Experts of a small language model.
Size: 12 layers, width 256, 87.3M parameters.
Training: 637M tokens, 4858 steps.
Below are experts of layer 3 (counted from 0) of a mixture-of-experts language model. Rows are named router (the router's row for the expert), gate (a neuron's input weights, with its number), up (a neuron's input weights, with its number), down (a neuron's output weights, with its number) and show model dimensions 0-255. Each number is 128 + 24 x the weight over its row's rms, rounded and kept within 0 to 255. Numbers have three digits each.
After each expert's rows: "comes after" lists some tokens at least twice as common just before its tokens as in all text; "raises" lists some tokens whose logits its average output raises strongly, later layers aside. This comes from a sample of Wikipedia text that the model never trained on. Tokens count by the router's weight.

# expert 80
router:103119119125084161096099152125123137118136127168142154166122120100128146111127119123149090158153102127127144140152127135173170144096123128121126110096162143133165107143152124094111064141180152132093134099142147081138116098090103098071110164143089145168140117129114077135156141166144125098112138173091152154168120133113135105138145136123136123128126104141114161113085132149147146094140110132126131132116134124152126150109127145133107082126115141122137092101104076116143107150127123122127146148153131098149092094121108126153137076183124144149129117118147120098122163103101127152158116154108140159111152159110147137056086132106124147117143137157146145104128085112129126156090135085147136114122184117109143155131101152120155077156118126128155121081098148081139131137147076
gate0:135158171125157126123111142115152132137152117159141154099134117070114122163093146129154118157103132124112181150139115135111113131097168097164120108120150133094133110108118199107110151117178170142136119128094105143147135155118133157136122149132124147138089100118129149150177170153092112099090071162079170131089126185128143133132144182114132109115144151160122153115103146161157154145130094136099145070143103126153114140176125175162138119106141119154149091136133117116105091142107162115157166118155129066147139098116146127157121147127134130135134128124116150109094145126137174139125121131135146123146140127150108098100110158080123141128134155136191087131110087124090135124139126101138143098104139111087167113156105134145125126120122120138122117168099143122115150108111110
up0:153124108115134114144143106180150138128177120117161108119127134119111106142121115114147112132126107141147099106150084148146121077115114143084125135102147127080133122129128128120106177132175135153122112137122097140122136150110158108113097193136147115098073126075181152115141130110124130113087114115154149097139158129126137145151127120132117147084172145118142118079109153116125125113168184143148126142159119118138148131158123118139081141154097134140102127132126072185086079122114138094130144130167154150111126118129096139111150130117121141146128102132121169152092150105148129116135106141184146128115108139117116109137111146100159124105108099170105122150170102146157128094112103145102112124094109115167190142106113188146177116096136118105160164141144104145128089169143129
down0:155111085166130167129117121099113110118143130115109140177099198107160102167132161134137129155154133133144153069146122150151146077135129137117112136117143117163136149174127122125119095115138168112141095122122157082134137126124127078139122125084110114147125115141164127170122183148141103129166085136128094123116104141160110112145189121102161119140121121173102107098130152138088148147077142090137148077171135141150127109120128133141130132165159105136117140152125090152121115135131111139123163125143111142118102120099119111091119121116129102113111124094056158110144109097151111105129131139106129162050140109097156132119134155169129133102113151136101152132129118120105111111128111120160118136114118162135122136152159124108141100131086157105108128142162141157091124059119148
comes after: " | ", ", ", " in ", " (", "–", "| "
raises: "990", "st", "992", "995", "996", "991"

# expert 239
router:146118122086127132126111116099085114141110172121133162141079145125108152093135102088164140143148154150100095151140127102175170135120121141112127126123159133119135083112119113135118081152161136182091123099155146109122128105079087123097124146103110142176131129092113132098131121134135135126113144132136133100182089117084157092148117129102088106107123169107134153121153135123139118069142101111105105148130138143128118140168151118165114084161108131114147080073104121108130138113144155099151134108114132101145112117101116148128100145124150140145108109133148129117139135110117141100152111128168108078134129148090125125121061089159164152109141079154139136108121114143155125136143139145144183127109122147092082107152096138180128105132067129086160141118095139124124157120121128
gate0:160140069086136184128104107133133132121101167119143163080103144132157104112152100101100103138134160145088115135121099127150118139178102140112111098102161107116116134131130121134158117114116107148132138107137092134159138138145161136140126153121165078116148082150161096189144145125166132078124166104132129145133151168129149151151133112123105151107122167141141142153129116121135132112158086153135151144133126189164182101166146112132109115131153095126125082154128125125138134111155115142132174131138132136146135120137129109129133099106150138125110162154135141124134110120128149102179118127113138085144143133151153128058137130146117133143127082117126158078177126106151090157153140113163156149108136143113115175142124181118112112123148096121165122058111127163099151122131164
up0:116152117176100099152149102156114117115155165137122071102143109130126128116120109102110125106156122103125140119159141174165138145127118139094131123151126188136134138062147121121132130132140132081156160112106141141097063105104114108133147136129134077133118137134098154137119171129161101161080112130144117110136129095132135118146110097145114133122148103106161134116079155145169189116143128112148114100096148097142116161134156128088139096140141098161157084136152104138111151097099098141136110094162123173161161158143122150120150090153138114139152152142115166098166126094064132129115103158130144116165094141108151138121148126099138109171134142135161177120068138148122154116120136108118099150109159144159097133108127164127109123140130116097122111107142159130159143129159147
down0:099144105136152119139143141156165139148127126126105157147131117143119094122144086143108132136154090101136129147137154101113140116136152105142115099122146111114115171126100159106115134110070144109138119091141076129172109169095134147140152135120125087129107084152133160092141137117115151147159085116150115077061164110098119083125145114068117110139158095132126134149117086142140123111116132160112140087094101120131128155104093104178135169146120131145079107150130126101084151109104115112087101140113172125127109158143098080117162109112065162123130125139149110152158106121129152137160090089097114102148093128127114145136130149120132159173172132152147153154151164145139118167129151107114149164139145142125097109104107165152100143103156091117116102135114118143130160119124128
comes after: " H", " | H", " h", " B", " K", " b"
raises: "ald", "st", "house", "sh", "ly"

# expert 173
router:113088160071138116111071142141119106105135094106127186141087138104134177107090145085145113143138159149139147133100129116146095125105110132141126123121202101145124164146157150128103109127132140132152126098156128136133118114104091139102121171144110110130142119089129088108130094153174114110091158126131133171117128165081154107133078111114094151139109124148100143125093135102156133159127129131131096102142156112128123094151102124164118057120103125156123093115106130133125098129137148142128129075151097093145104147107103111144139156165151134157124131129159140131113160077128154127135136118147075123117132128140120123104141129154114135131105112117139173096146078165144085133116152084134169103113127161103133124137081154144143079123137099109172156098119144126147138141146122
gate0:129156142141130134066109119164120158139172113114127148125142111123138133134145110110132143140121165150145101172152134102155143169107115143127105125140125111118107129124131132132128145114126124144109085148166127117148185103101081084152128158098108081138147129101163125148110092143113076144122156127185128069152134162090126116080155150115158142145134113140149146172159126112144122155125169111091082112136150158157166126132119169141118110142130115094132103108107108127124138105086095115110098129104091089116129139124126129142118142145150134152110088098156144136112133093130137127132122126161141123125115138144095120110112073129125106126137175126151130124213137185088125102172159164126160107092133101095108138148132138127106121112078102155158140123140155159130110156151078
up0:103121096119145165139132146104148074103127128107085144150100091143164115084142117143122099152107099124105159132095147174104103103164090104143137086128138151168111131132130116108127116127148123108103167115161121174112113127097129147115143099178151114145117094136132151101155092107168153135166139126111134172148141121145182154148159129111135157086159135163114144053124123168158121133116099142165135117124117075153129110101149106106114100135154136102119165133147158030114129122115145171152120163157150116146138120072172168125131095112131137124145123148117126125159151137120136148139112105138156127118120109120138142153160173148151114152106120132102095126165148082135106106113126124124127142130166121116133089095141113134152134136160151122105125119156120145122095125137163
down0:145131171108145087171145130089118123087135148094083115113113096087143125145116157103163111127125173124117154151103101157121161135114129132085135140144135109114165171119146094133146093130090139136145100103105157155104103143110153118067124124090108122153144141123131148113154089109146132147103134134107102194158166154148158140149117113077123058114118136148144138170152161142111109092142098133145159121132140123078114108155166113125069126116131127141152137099098102124167133124083141111137132130183139128145138110105120140123174125134173106147157114129144088208095151161139103158126150112124150164149128125117131109103143145104163164160124105099140149127119100118108118138130129114102129138097148140147135164144107104141162133165115122120105113120125114133134127164130159
comes after: " S", " A", " | S", " s", "S", ", S"
raises: "mer", "ass", "aches", "as"

# expert 84
router:112045103126118118111129148143132169121091116129147143153139110124131171104110097118150115129105112115144146155108133102161152136127142115116159142116140095138163075107107093108072143144134126150140092134158124123180131157113122151103126157106078124119153130137104083140172115165130133111143145188123135119151121122139132155131085130098108130112126093104107150127155096121123152129121140120121106187121193165110118117192111150125127098116156150135109122122108102118193088108141113139140129163162141116134100122105129159148146118145106133114098132143146110098128149130109144110118172136149098116132141136130128164097100166107167135167137150138113169146158125117161145171138079133143139128108143199130105149161132119138128176177131094130163121114142123104142125105168116
gate2:114098116135074074105104131085134137136160127095135119148133145125123157122112174123125104126103144127103134160136133128152102130129117097155134127104156128133146067096080120157135108133178121139151104111149122188136149154148104087118116147109116121133160125122146136093143107081150141134108108132152088138118084163159148122123121080116122152104126102133144156165127153146133133111094106091118136122109134137090106134173100101139154121113109099164111159109142123115124105109127179144124075172118145143126113117188120096145137112183113133148110092153116133141095111075133126116066172133148100150090153123142128113143178113119151165110134116123140164147168166153131157150126118149131115148083156144123142154101148130125130129094136085171072138141135146128119123100158126
up2:112113048129120117158118129121117155135132105096135115119143107095104130086124122160114115160125106120114107121162127133138133131112134131146125141111137103115107080092145105158120108143144105162147149126145096155145134134116126101156125126129105142105131132122115100081178128107102126134134139116136088126151111145159109129131130067111107167108124099136138151133117120129098094117103075140104112158150165128112184138150094105102154129129112141160135177116133164104119130071160153158088105157117091112122133108147114115115120056127081128128128124144108125115151110071140113125137147133120114137136174111131115132147101148101160148134141155167112157116188173137115117152160116166155141164137143156172159152096163115096132170154149085192127120133110106130093104080132148
down2:191133109149108144137123134156175122106104081127120152109162132155135117135146133090158098095099142136079119112106162142125113098131154137105089132143101075075114160128140093122140129153114129133166160150157139070135130142147144135104162114158113165111083106121143147149145115151173133174136161160138084145116146137144106116159159108154085106137122171145121175159083120101078137110099153107148126130142145117095142125126121151113102111135119155163137072146101132170090117123156130117181119116132122127109116112138141111083106107133125082151138153132099131143126108111146142101115127149128111119136122205175145110151100139140104112088147164134109111106123174088144111124132118107124168104128139107105148118151149091136124099112152109104141127132143116155151134151156131
comes after: "v", ".", " p", " v", "–", " | "
raises: " a", " district", " the"

# expert 73
router:116116148125149133146074128118145139142134083107130171154129128126108188081106126100141121162173149156144152119127156086152123152131072129123126114084141113121121116129075116134114129145158130141120133131146147103190119125140135151105122141136129100156144124147116104113107141141128121098095117173142126125124149173109145130154134118129083149122137096086120187151085083146129157130079133114140093137163137137129166135182118151172121130119083127122116103105146084155161134099147094100137141140112167102172098120110135120125179128154124126128135150150164108098127173083118159070172140101150113114116153108127119149109098152162139153110121140132139146121158128125148129129075141112095133131127145157111109080134103106172143132163151118111129133114127088108072125160139122
gate0:124136092125133136161103107144164134153159129102147124113167150081103160141122137118135130095153124160144147088146124104166142134179124116137120105149116110113108108104133097107096114139128127162121117102140179118123101096122156120115142103147162138080095113144131122120118114115111101116118103140151156149147112116124121147181121154108131133126102096138111130105164093095126132120133138169125091107101165162156168134134080122125126138102136081138135105146120077162153149140106075125171110140153125097126108146140151157132150132119172120141077141149164110110086165115181163125142154086144141086131131111131100138160089164100163135101141097125107111163110150128105163173122138145136093150143126112139111104129103103186126127125174136147099064119127088137146159102100096
up0:093164113151172132121090113145153154091139121060127102123162108126137177126102167101107148155153125162116119089088140110172182156139154157130141137100102169091106108117116109139089135110126109139091161122130124133112141157130135100123128144183105112090106132132128152149118123112123107126127131120140156145175114125161124082158104147102145132124166127126139118125125157173111139135077127148121116123093178169122114140192112132161133128075166095131159139142123091133095131163111154144162128133128132133124116147127130125090124111069124128115050148127133125119132125163133132173137132095142109094149099120117095159141118165121098137186104133114114123128136152126083130136102081157125120131162109125120138133138124150116149129123114156157144111085138133109167112123125087
down0:142104144124124124183113160152126167162118110125087090127083110124123168115136163108093161136156150184146151172135154105148144120135113084115093110139129086095110157084132104126146142094147129122092180145089113139155154123105106114152134140151122127097109131147166168133139152142157130111136165081136118107119132144117097112131161101127171100134112130166099083105146139160130104145136144128071136140169137136128123161166129083096133113077139138081150096109163099146142150099169123122125092134157146147111153116114137111161146101102136159129138131109137101114100099107128109127135127139128162111109106131124102119179129146110105146119088146141113047123111081110095112100125156110140150097099102144125138140119128100098157125110096119154147135102128149130104094139124117
comes after: ".", " =", ")", "===", " Al", " V"
raises: "==", "====", "===", "\n\n", "The", "==See also=="

# expert 205
router:086110146115124141132138117120139142142153139167123155126068124147102136109106124123138104098133171143115151105139102121164154129136119116096122100110132085112137141151128105126115081132171151174135114120160129128132089108087095099108126126130097135171141132102091084101156151154144166114101140125151139110134101169111133128137093129077119096132117098103131167156090109119123142088136158120113094136143153144139110116171120144147134074126115104152111107141062112117172113166153170158156133156135114098157089109099098116134161142130087130133102136136120137099114167131117138170096149084110127095129164145129136135110077122147119139130139122141156127123140082124130136163106126131123163109110146160109086101111137127136140104163126067122168134081144099148145156128193091
gate2:132174119140156123144102136056117120163165134169146079132131157166112136059174102129160101094113146128112105087110142139137149125104166129136120113113136174110132182139160152117144103099153157115110113117123185092080102150108115138139069091155130155110141120122108115101090104166139146114100105107112105150122129125116148129113100113123159124151144102116107130136117115158079135079147102136123115156135150151161116126164111106123161133116179129098122143135110108132128118127172099146120096124109152142150117146133122130116135158130178113112114151108154136110161110121081123122126155107107150131112156186137147086113122152126117112111156144112136090101094147136145151105141112161119127094137154129139124160137103161138154113162124111164170147172137085077119147120131134
up2:138163106144159109148116132051108105155158137165164099153126151140109135070193110134128091115117155107131081092099147151130152127118155125167126102131133161100130163149148143120157105100171134127107132115105177084073108151122112160156081104140149157094138122117098112106109119168129131106107127118089083131104138131118139150118104112123157129144143109125125135122080118126089123085135108144125094155126140151145107121144126098124140146121171144109111133129123105154137126132177100128130107114111137173137137146148112129111167116124154124114099157125128156105128131119077133116130168124099126158115148194125150098104101141135108120124150136129141101108095159142144135103145112130123115099148148119136134146154081162167157119149133111164189142172123067083115140121115121
down2:082137116125098159105149119162075098130098130129136123132137135087138084151117172159053153107130108156095138109194124151147117095127123118066136108110125125121114123135108148129115113163121119102135154147080117155128105075125104121139183127156144113118151218156125128153178133101106122164138144119151110125093153129139161153166114127132114132152120142139112118148102102125100104145098137151113145078121138093103133118111148134155146104128086135093151105136104152111114126130133161102121152139146109155125123112126128123099138173103138119112133088170140160091113185137156122164157120148137151160090126115104138148173126126139121122129086114150109108120115102125114108142117138161101162125133111146131146112105140153114149180127129136115127124093145164188151112118153149
comes after: " |", ")", " |  |", " |  |  |", "==", "% |"
raises: "-", "| ", "|", "- The", "- ", "- V"

# expert 5
router:122110096128119147114087133116112137149139118117129109127086108150110159119134127112204127147111128126163123111148104120124160124108124135107100114121156113171115145133126106123098134112165132150098148108149103150085154129113117122100064189168136133096147144072113108111117123163141164122081149152114097117156124146086160128125152126099098148137140131097127143166137090107132119103138096111136098170115139157122131110155132172126126118108039076145116129115108108142118117137176120135144152126150083120175120123104122096151100152166158147114138127141147105102118136101103130134135127130112127069144142119108136098080077126110131142133110168123148166132134098119147176185113113126113198126126149114124128118146102144146162117153091142129133119145132113096126181137125138
gate0:143173159087125136091111120122137206125152124159135115136138105113149147133115125155184152135160112131125140143095094098116153144115149146130116121084142107139126105095132137144086120126192138131118145120116145150115121145138098147122126164156124142108150133125175154176070133152126132155111114148123127141135140158082129115130129097107136114140104075158085132093162151137129124163123123109108115159132124129189121079093088173086148126121122127073094128120137120081126121121167112118089105116156140099120132174170156159122125161157145120146137155112143152139154165110111120132088110142127113130151123080158122081089075108143176149111147156119128116110111084138147145154101135158155155127120120108112126127093139090117122135106125094123100145138147103134164143110126112
up0:165104096149111135153179140148155084128092115126123111130144154163112108135108115116105105122117109111136099119119123129130115165116123122080119149136103119114134180123162128129186153106084134104174141191129100117142153100136127133140106092099120156132116117109086140110172130110170138133134165121154107112138083177134137119106118101159138150128140153084162113100157131133139110114146121158108144121103136109084129152121152049124126129121095123152104117138141142154116151155103165142139143107109135154113152160108149123140178078079066130116080127142107149153151110113113135109102131108149127112122166144102094157134137161129121077134122152129116148102150167096123122142124146130083077164122127153166116138171136152140132125150151144127166144098108134123094147174115143
down0:134112062098132103127109092146145090127124133116118159105117169134162124120130111106135098112148113127123155130111089150113084147116156142115110179160119142133061134165113137169142150142109144136120137111138146137083098148096121110106114124154153147069172097094141135098149127120090093115127137140082146078129148103157111148144111149113119132101132138141104110170149101095128093160147133139103165149141107100113099159125110184091094142114112107138129150154105142123167096092178149084127127164147131145109166161100130112119096131121097106144118130131171128140150086151116126131135126177133133130108121142118174133137107103080120157133124129133137151099124136125150132146110122134142050114095156150175142116119110137100163145128086148130092107154155128171101127137122124
comes after: "0", "3", "1", "4", "2", "5"
raises: "2", "1", "6", "9", "7", "0"

# expert 201
router:122064121091144151127106120130146122102144134137113132145136110126096153158150118121119080125155139159137129114113108127150160126108127141125151123140106122110164102152148110118094121150117118148122078155129137108177106141109117172109108166123082152150111145109109127114109123152129134077110138154174140127147112176070117129085104120125116145138087116083125187160089118132167171103122120119147107126141154124143103111102105108152111120135105106152078120093112143128128134114145172173163115127114123160108078141074095121146156113124117135122098102133116094135127125108131141125128120132106094090106154072116127152112121147146154117142153143133111162131134146167152115166102084094095166123120115119141087084146103118168126133160098113094152175117118110124067176149149134
gate0:124132141129113123172135121116133137106181130154129145150118149158135131140112118096112104132140118113100143118159135123131111153077129113136130105091146143084118123136106156126099138118129075141128165109134150153140106124117142132087140170139156121133131158104159084132097110131181137125101119124136086141143080114111136138114127130125120142109109110123102178141103133163129080123149137151140166146182133094161110094108115116122144130086107139172129157092074127085168120124155160133120148136160094128114084123112107088159176117150135144102128105160140152162107105140164190120154145188123135075091153128126124105103136185140125113141153128141152122104147140144135156147192116107110145131103125143105115131093103082090130132111150110109115176126170116140102125151178147
up0:114126133130151135107122116140126119098101155100176106123115132104111103134154147150138144124150116122148101176110137114117163131159163120130121178119111086143172168149112110119106147128111179085096120126153115149102135121152153148147105088118100155120103116182134137140162135088089129157158176157130143103142110155159128146127079139132161079147092154115137122109146107124145162135105122087109126141120147125173126122110115118111107099121171099090122111142164112147090105115109089105095128127118172124153127151151151160116095154160090108174113141150175135101156133106135104154133154112142134145171103133122170127142096062154114145122106129117123130109095113120130140086127137124117134130120103117129115140099099170170119152147121149146122064103105089123150149097076092
down0:145105124172115105118092088117162119153162132097119118158141112105168099138159164096135130116105153155146153172122120133117104138153170133130137163147134165149112133107108104128155139116093141131189150153143183129183132143122146103136106138123130114129123120088106122135163100173133126093141122067129116087176128126160168113146154126143110132116141116115129144073170157158139111122121158119079136135123103097129140161126136168160113087145155138131110127118162084148163139135094124113155132152113126130112124155117127100094092147164127108167138135079123162151126144115119135135132143118156097140178137128149109124098119166156171141158120137143143152120159082109134106137131135128134195111108161163099118130163169101086098138128102124136124140158163106140176128104125125
comes after: "\n", " R", "R", " | R", " r", " G"
raises: "ward", "ette", "s and", "mark", "ards", "ev"

# expert 49
router:108085121102126149160147150121131164121134086137148151123122160108134154113135119083133111128149137141114146117182116094146126108133079105103140073079170093141134124125136087110135134133143149148149109096153143155156080088134136100123122170132122139155159114106080121129144092147150156071099118129130142126139094155117135148158137133127094099101085095098104153112070088105161141106136130125127109123176169119137121124146085153144128090138091105159146133096096054138147136144119161132144131139140112071147092104085137122127124136143144131159120141125110123121110169103133152129103126157128117101146142199108125143135087130100137143139134088142123113100122109147160139157125120139078142114130113180108156154114109138104165152153130142113144142097118143104102131111152105
gate1:142120120125136171154089167115119145140123116165146115113110109149131084111071110090122121142140102149124137101163125113142126146108126141126141102102158106137116118138150131102145128101149130096104142104140110130146093126123147140108101121105154122112162096113116098117166156159178126159085110177096135103120096168099147157180132145116097099129135153128144152126061089124116141117109128118150138132141120142160104129191040091128175107131091141096156127150144111155163131145087123135128157102176122066129138111094120152155118136140128137123147149149143119175125148129155125101126156161079134147156131155124147114085077141137114154121182122163161116089130110116114138103118097100114126133120136086116144120089152077148145155134112124125124107135150128115113115126107138
up1:115096115131108147155119115136113116138139107121095135086107128135111120127114128086134089129154133141118128096155084134122102115100065133132112096104142131133088134130145119126140097116094107101078142101135097153196092094119125141135114137125141124121122110127104088126131142126146148126122100174126136127091108165116138144149154107118106130131118137107177112093126091163139125121151145125172113135172112147171083141178100131133161104129085123087160147136142153163163143146112128157138174142157139079094161174122079148143169153130112133131164169136145092144169154199140148100080142174136128170120110153119137115130110141129119160100115129186125127146139129126082144142117083113139130093125123097103139076108115085123148147120112146133140135111149117113110121100135153
down1:101146124142103175174134123112118125099099143145120131131107134115134138100128122077136091165095069115114117106149123114119151125121146152177150140151121145153126130117126155133133146133160147123109123095141129120104166091140142082111120142120114131177136100115167108123134128133105192097144112136128177134111109157082145102119148104158106151112100140106129135128119105111114147169154124184126126107134081097145089107133166145132131100147130144142148120132117104100144141141131094136188125131158113097124089131157100125100113110104135132109106128116096117129158126135129120066141103176142100133134123183037115147140125106159125149087135106146105114139109104123132131098132147167134109147165084103127109079136113196154122162131149123130128172155168120142134090153108145
comes after: ".", "==", "===", " ==", " ===", " c"
raises: " The", "The", "\n\n", ",", "."

# expert 172
router:110126140102148138106091133092131124124138145104147141134070142157129135104120105069161120147140166133145147124104115097143154139138121174091160145098141132135148142136133131136075111124135147154082115091118128088128141106128092104079128151139121135130174156108105107117152132188146157086099139122137114117133111147098165127137130120125133162117118127116147170149099146109147141117099132100119077133119167163140159111167127130140138125099121115094133128124125102114166134136150093138131125118115142113177107136108119128172101138138145134120103118173189135108097146102095143132168117170106116091116158086079144103093105160172131180105129153121151135150163118106131174130117111151117187109076137144116106114157098123154162118149081118126159142103094104111114162158141125
gate0:135132124168115126130126134164136119141168130130138125096115178114149091110101118095116088103147153109146111122123179130146137126169096101164134151100139072129123137141104116121141178172127173142147107136137109104064148118110164084083101130154129142135137130125154117139156141154111134114070106146154152126134161140151113122142146099132098129134142160108130118124174142162109149114145105117120099122119129137114145151111119156117155102139187142089113102151107107094160098150129072141152125142103121123192121145107112127171108086117129107118112123131115135145171133125163150147149164167145163132136135114096185153078108133138118100089154116075130086112105116104134132166101167095079128154128132147139152095139135137142142158086121112152165119147139097129113144114132107
up0:161124121180137099113145148155165134156139121124115161110094138129190116128114138125108101109150172142117093098077136109135137134146142127121141169126141068133119131166120136113144151157100161145141128140113082096066132112078142094120092156118092131137123150130143070151123133137122107149097096125155159129138158147141105113121085111126107143103170165096133136117141128150112124130129121081081101133120136146125132128100130160111134090124184112096131118130141103088147115148103061125187118127109133135154119133111129101154124117100162106101099099157118122169147115168194163102135122139142145136119098129105148133068091149142127097088144119079126129143156116099138130144118146102138112154097114146149168118130146152112148145115127117121165123117168152146116158105122142
down0:099147127143101101141113113131145111109146119137166092150104171086136136124144103114108148108145135133128129105102098104137122093122148134129101078146162123114123094115119148114098181065142101091117146133114100199086178191129165137120126107170151077128104150129140143128142126152101139135159132140161159131104153091153141160125069117172153163081104149104146106103136114122123142094115086170129127120120130128147114139093181103077141148113139106067122128143142136133125088094142096120096144124149135111168126147140122147131088127084172111135107136148109143109129150137082108134127120104091098125133135162138142148121113143101093127139183142106126084142165140115154118117136137167109131112109119142160099129114147158104102117100145154118125140130142155127154100126125117
comes after: " M", "0", " m", "M", " | M", ", M"
raises: "-", "ing the", ".", " at the", "p", "ing"

# expert 126
router:150102134110104168162088119147152138123128076119158167145145143114121157116149094123149141154160159173160152127129167101149119150139141146117116120102140134106118108125126081133114131144151137122092131116161143101149109107140131125143126126139108079157151137139130093059136129118144151099091153156146129122121129111108153111177114123158121116128120082080128153155087142158137158126096142113116138132115156125150129103139150149193095136120093135080169113101123096106199122107124143106129151104147157128143127153115137121155111151124116143122148115162146097108140151064148165069164136088125125130183111096120115166106126094142129102123128139157160160144168098117131119163104140137106122110124156137092141134163121126162151144174105108102153131109091095121080121117140141
gate0:158127105162160127140149142161077130107104151118099107128089142118162125122116125113074099122138124117125103136087133110139146151141101145119149148112189157128152113119081149106087136106159138157116089130106161095141136117124108110130108128122096141164139143104152114148129099139165180167120114133119116097137133098086127116151122154120120149128152136191175122137088123151171169089175119170160136102126106151120153093120146110119116085132124133167131105157095162101168158147127096146127095187132156120158128164148184137094138139085120129099145148147079111117110091120125132117123179109128136093132100120153146188093092110114128140132106098135137152127097129106107138108137116113131146124157105110138158136138141149175137141132111137107156125087121123128122091111125161
up0:107145097115150139155127094106177144145085123124178131122144129119128163124151094133125148168091091126145087117133094114098116116135108117141144141119114117125121154117130114159130126128123086088142202101118172132111174143151144112165131149120173192086184113143112152165116134136134101144106125098149149118107129168125174147141120111157139118137146142124149105099129126110104151148114120121123131084165162107159135091127123094126166163117158111151146123161150106129121115129092086157134099096127120116093092129127069077139106085152150104190106123116127142113103124096113160150105117109147123155105120125162136150139169167123094104161132113134132086130152143151144135155120118111132120091103100085139109110113098141143119121140161158148106108138131114132105176128113090
down0:158150163182136143141119152132110114094109143160082208166131136162100108136130118124136123135103080115120094058120128137118150170091149172138095130188090080086170116133109120131126165143165121148122127160132111160139151117096121104084111122115111115155146145100118167155153095096138145124127112105104134131109142139099150126131110115109122124127142117129148147153152116153143130162166144123131098136116136208132104125115161134097104100096147175168097150126122150111113151129127103139178115142136147144159114111118129140118130105129115141163137096158142108157146122157068128090170147097132117157135147155088154152106117113157108103118152130132117160135127138106143128113112184120088135117128155147103133107117116183124139107154118112168149119122120127095118143133125117
comes after: "\n\n", ".", " =", ")", "===", ")."
raises: "==", "===", "\n\n", "\n", "====", "The"

# expert 76
router:138097106094123116146077122124124130130171123098152113131075142151092142090149114131197117148174149128136161104133127117144122090130086127097107127089093139141132122153152114101103107123133139152084115115147137147111150118119110144134120158151118110115134126080133105120101119159131159101112163118150119094158133121105157143121086165106107131132154121067133147156115110118140105113126124135123109173130151156139127104161126155143132120120084093156070120135141132152165135136174144122172130153133099102169128142088131117186110107171145138110092132148120126134145110126131114137116136119118118092135141120112126134055080135120083132146099168121166150124160128138162173190129142120084156125116135147103103098177094110147134122132105117129166118142135115084088163138147125
gate1:121109123128167141143112137098127144144111110120138127117153120137134187146141129097098143107091131193133113154091136114102142093124124096098142108150160149153104135122098106137116127086156128125093136168117135180142163124095144130158139138142099135149117141120111153164101147133092108160099157120142093150127124137145171131134128123096148165108108136129127203144133129145110135102134116112129111131149139156142133112164099123135173124149128151107128147103115134149076124169163113109159095133088165128144151109121124153132170153086171109145134157139123075124129126109061129096182131095124073122126101076160130125142114129112144090077182131102141129175144117159172147138113110156138128119080125155122159155132101116110133098134116107128142117125185125146160146122142108
up1:149117168130142127146149113115122160126095096124118115115141084148118164178118144111124156153091139157115088145118130134124117089152101112093130097146105162150106139118076140138135153111171137100141125150174138168144143146119161136170129120161101127103143107147121153160060157147123083134117176110125127134113136137143175161162135132111133154090106113070134133152134109128131157082120119131093131162113126125172140134158080108152152131142141149125116115093132132131116113158184102139196110102135120169136168107142119140158141112113133088119111130123119085131128125118062123115156107069145085141128111108133157131152115082116123103057127155123117123130138129174146124152069125134114117128111095177100157129114134130109122111135139137131125133135150143107148141118161107
down1:159118147134064128106102153154113122109143134121133110150110135123164094173143107159119092109115149145137099109161132163127146147124137152109123138142126113131145091106136116148114119154167112180081168149132096158082128116131139128145106146126153118079171143156127127120120113087117140149112150123116112136138089148077114115095131110131118131126172105131153070149114126116163057088152148126108148163129163139136090130124161136137149099156154143128105115172125129105136138106101145133187130092132166156122127135134142096100154064095121117162144102138133147114135105159101148153076099175074125128096126101149136106117083143093122110132107090090135164137090117103128113115153140125121127134153142140134139100137126141170155108110182155105150115098115123117113121105158107
comes after: "0", "3", "1", "4", "2", "7"
raises: "4", "6", "9", "1", "2", "8"